config.toml
n_experts = 64
d_expert = 32
d_shared_expert = 64
activation = "swiglu"
balance_loss = 0.000206
init_std_router = 0.0179
norm = "layernorm"
lr = 0.00175
beta1 = 0.9
train_tokens = 499700000
steps = 3813
Below are experts of layer 14 (counted from 0) of a mixture-of-experts language model. Rows are named router (the router's row for the expert) and show model dimensions 0-191. Each number is 500 + 50 x the weight over its row's rms, rounded and kept within 0 to 999. Numbers have three digits each.
After each expert's rows: "raises" lists some tokens whose logits its average output raises strongly, later layers aside. This comes from a sample of Wikipedia text that the model never trained on.

# expert 47
router:455489445512531520534473570415507496433510436542560578547495550526487466524623508503615462495499434527416393505499453423512530511452511494516464482489532583476524446564372471572511472447463503487537537498548532551523526418462444519458503515490520507652398639528524653521516434561454457556469541410417411544466463456539448557589516464468558514526527568466399526502467487533554487539569473503566495488506465527438530510558406521564480469474507474521529535486472469514541471558432532529394542466493507550460520552390509435463554494503487526472481485524474521525443382476456528435
raises: "um", "room", "ros"

# expert 34
router:541535509530480562479473470444504444442486460532403508421546470471532510561548470452641476462539521551419478600468547415415562462455517408493532553501542606542495447579464482478532470433505442588440540596565471563524520442540451555440457533473553522563471619515570476519479425406519607463462531483466440586444500469498511525455536471509549438514589541449518491485543459435477442523547464560486547519540617472416525515489481518518447500443493504489542476472488553500553435442530455475454478398508420529408531540497521392500502446546485576445495511592472543498374480502554493493
raises: "of ", "a", "o", "of", "at"

# expert 62
router:450544549574581460433474538449417525371519471482486633492546458519571521507541489502534407486538454531489442547472544485410504512469468575502592427476541536558515495506419459505525523554413457563518479580580543620531511456451490556495493514470524527562487553477560549496587392504511561478443386431477484592461488464548519527496584400569529500532546488457427526518456484470525527606547388581488523458431582432453584515428431476512432432510514466460526471509527496488551461512418452535462506445523425517500477511510449459591513451495503490500417532540447547549441456478509570484
raises: "a ", "as ", "the ", "an "

# expert 13
router:470491567465494536477472583425477408498556438606469495518508528581560469588538485457606510476541470491434473549518440492413487443368458478518582392486498494534533470457506428535534512504440463590581480556556564597482559518481478477541551467501479498469441527449529527518599502516407569473572438486485469510490532510542481578562511537548476492453482549503504582437508475506624468520502497548475470476442524494447601514532374450551468503417394412391537543486504455494526532543406528504462445445491414549501524590521531495532452444559507530442455440539481538514503527466456411590
raises: "s ", "s", "er "

# expert 42
router:453457536530492524570444560421478450457489473538489537500450496577448464589607446505516490391551426516366433577465524474419609488402525511500473418511496515557525411574467474476589598499453495582503476532514551544525586483471471514495510371431557517558462608372481561495543416521531517427510525488486503513381523472530564499446548523496459469557456514446545495486519458514531509521452478533542483524501500473431602557494397574552430441377492499550497482522521545528454465444509453508431464458419543577499522552506452505513519457622475554505488495457493540511467477512487515526
raises: "at", "tions ", "play "

# expert 9
router:413528568560598473514443530425394475483493508545569602506496468588472463598521405481580452472547478587450456563565463503417484460438443574493563445459505565543528504467476445434435489470477543474514471561526515548600532513434477546472494473486583542541520511521550572490521415459473518478543530522481401466451517469553462509510548467556493524491581579476456473403574476483459562532479459624448485493522557518414582528465453634489455493506428446410585505540407532505554488488504523566505423458526474489475488470506515416610455446483561471448521500523481491523443415559504454543
raises: "it ", "the ", "there ", "he ", "there", "a "

# expert 38
router:444481523535617460509460535521444421466469465507527508554572441538444469511482388511570426470603483536461504556511479499506468570492489482534523422514525586523547444461521462475455555511412396522544512524475556462647501510446540460523504441561593506563509537520521516446540411493497500505514548521457473505488510539538424511493563458567501455417525591400453552481554392523454580531491447544467492492440549455446550553498476586522504502447577379501506510571451548555500510500405574531482520454487430560501505466536563452556466451497535515426479494597510560556374458387480443572
raises: "the ", "all ", "both ", "who ", "that "

# expert 12
router:419461544557538519530443525449469451461537427508427518460441475501463526421490479449535480503548523584504401590507455451409557566485497492565541449455459610515473436551492483513538571524447449541523499570505531583615429441479473567405532533485547497521507620550606465466525528563431515548478496418502499608433441491525441429435589472475510553486576647454493429507578463577553552520488453515530588525506530461410498504529470498489447459503518431491504469515565463554553434498428504464434494466475431505465464502443564431489470442573539503442423482578496506530465499464544436455
raises: "attempt ", "→ ", "asc", "ec"

# expert 31
router:411546470509606479530446489407495454478453433487527502448490505516528472502549434441607409426523418531532447574600505411468466486496425473552501459457485514476532503469490488431536580483436472525537506533575546562543544533527506529490481457461510559550507581529490619549508514465413549510472568424497382566501519466613497547539526472501527504496580549472509529545486434541560572574485439583495538412506498430446543553527469489449473456469511455457475427515490548550443435538514493507445453484401482515501575530390569505579400372548487530365490505600484520501491471557478504517
raises: "an ", "with ", "her ", "up ", "the ", "against "

# expert 6
router:486576523510558555559463515518498512536437522549476549502478527560489503532497415466547493410478443504456436546500462508444412551392481490503476482534551531460611516519498486516499522515455395467504539474505555541560549485438528430521503512476431534484402688475575499501582494598506518466517513483516520538429542478464516470507614354537439555498534583515481499580511486516529592504480451471467438434427452566449494567522361470550580448441499464519435496435496470529572438534471528493449554431525532579520489531436510572553441448523541414426474467553559469511504404447490441452
raises: "-", ", ", "–", "'", "ville", "\n"

# expert 25
router:384559538565586402554521507495460392489485465504514473499494429574442489518543482510626542475570509547435437525578461396484501486404490483510554449467555530566520398537432512412452579492460497547507499526530500546595528469498450456475526501506491548547471527456526618524451534510477516518475530441465415555451490462522472518484550483574506498511507569495442503548504466587508502563508454630543542523497544479422499514507401577493467462459440435491536432491504546514667438528477407476500486531402499522480514569437557502479402412590492549510504493525541468547452455530519385509
raises: "and ", "themselves ", "'", "or ", "ex ", "\""

# expert 36
router:537509540484517422525540516418498512467486483540466503525533482457517480526534448456580459500558446472463495579561556437536424477445466484552515401473476481478509525436462473477525545494488425550517516540531515619572507477471549464483426456471520524592518564451483581559541490467404550511422552435526346632466493552575483499570513450473560556514595543455527581541552473537560623547503427620557533424506462500436523493544504511525475444409523523498496436533440520581422461559481532496487464533357480545494499520442563435565439448567498517402437440555507536532470437498497494466
raises: "the ", "several ", "a ", "many ", "numerous ", "some "

# expert 53
router:511619561517532440612466509509415491491486442528493492462502488567525512532494500496575545484506399505428463574574517528444492445342487461482576444558498578546525471499462455503515494462505420507506491540464528555530550597494569479457526489490505554558429622499542510423651475558484519457430468470473501572415511498544468526513559425508551467493478493477437554435596550492544465613467379471425584503436434516463484551495352497508577427406477493549501512500465547565551447521499494584445531482456600550507483506490427511498499475496448478494509435513447463484464473480545479457
raises: "a ", "from ", "it"

# expert 58
router:495553479511492529633496555510365478380522480559549491528578462499452473531505534450530500433565428618565393548516434490433533497458429474492505430512500521473539436517524476503553450515459475493518489485519530568559604534460544476520572466486518549493404621530506526524651470572497456488480522406496487548424519489555497569525521480532534575380587557474402442518471440443541490547504486518512433405489466495476509508574370509521566411461443480522547475509501492522476494548473503578394496433456513560472548574506500480494488444454515450535515515557526491505439438461560416515
raises: "\n\n", "\n", "\n  ", "\n ", "]", "\". "

# expert 61
router:437561566527595457590476518434484522563499478563476496550479497572516434484501540481562572497497475600488373530628410475515486551443406471505514473398571562569487430452476474475486494508442418502495509538537482497562490483421400504491541419524473587512450535538596557451565497401499551461494531440464473567462523515453435446506556468531522532459582528494453509495450399491523511544526431551465506429523502470424524543512380560538487498519540474480576486496529545507563410514475494547492529443485511571452485480484582373489484505582564517419457514543533531594447388463448466515
raises: "issues ", "changes ", "draw"

# expert 39
router:508480498510569562585412525409436541433469456533477496480499507519452496512582470498531496414563410503426413512522462541434581486463551488508494490436505603609488522567418474507566563482498458569590506528552515518544511442447411435453568460375554545529444538466563565491539435582500514523474535493491441554403520401537487471570481490543572575464548502494455478489522444521484566573481500523526443513454479502427485550574420516523511424422492424549586487537446561550468467492485487577372511425394505525535529539536508426482494435604505516451514495519491520537490424407536483496
raises: "H", "L", "R", "F", "B", "O"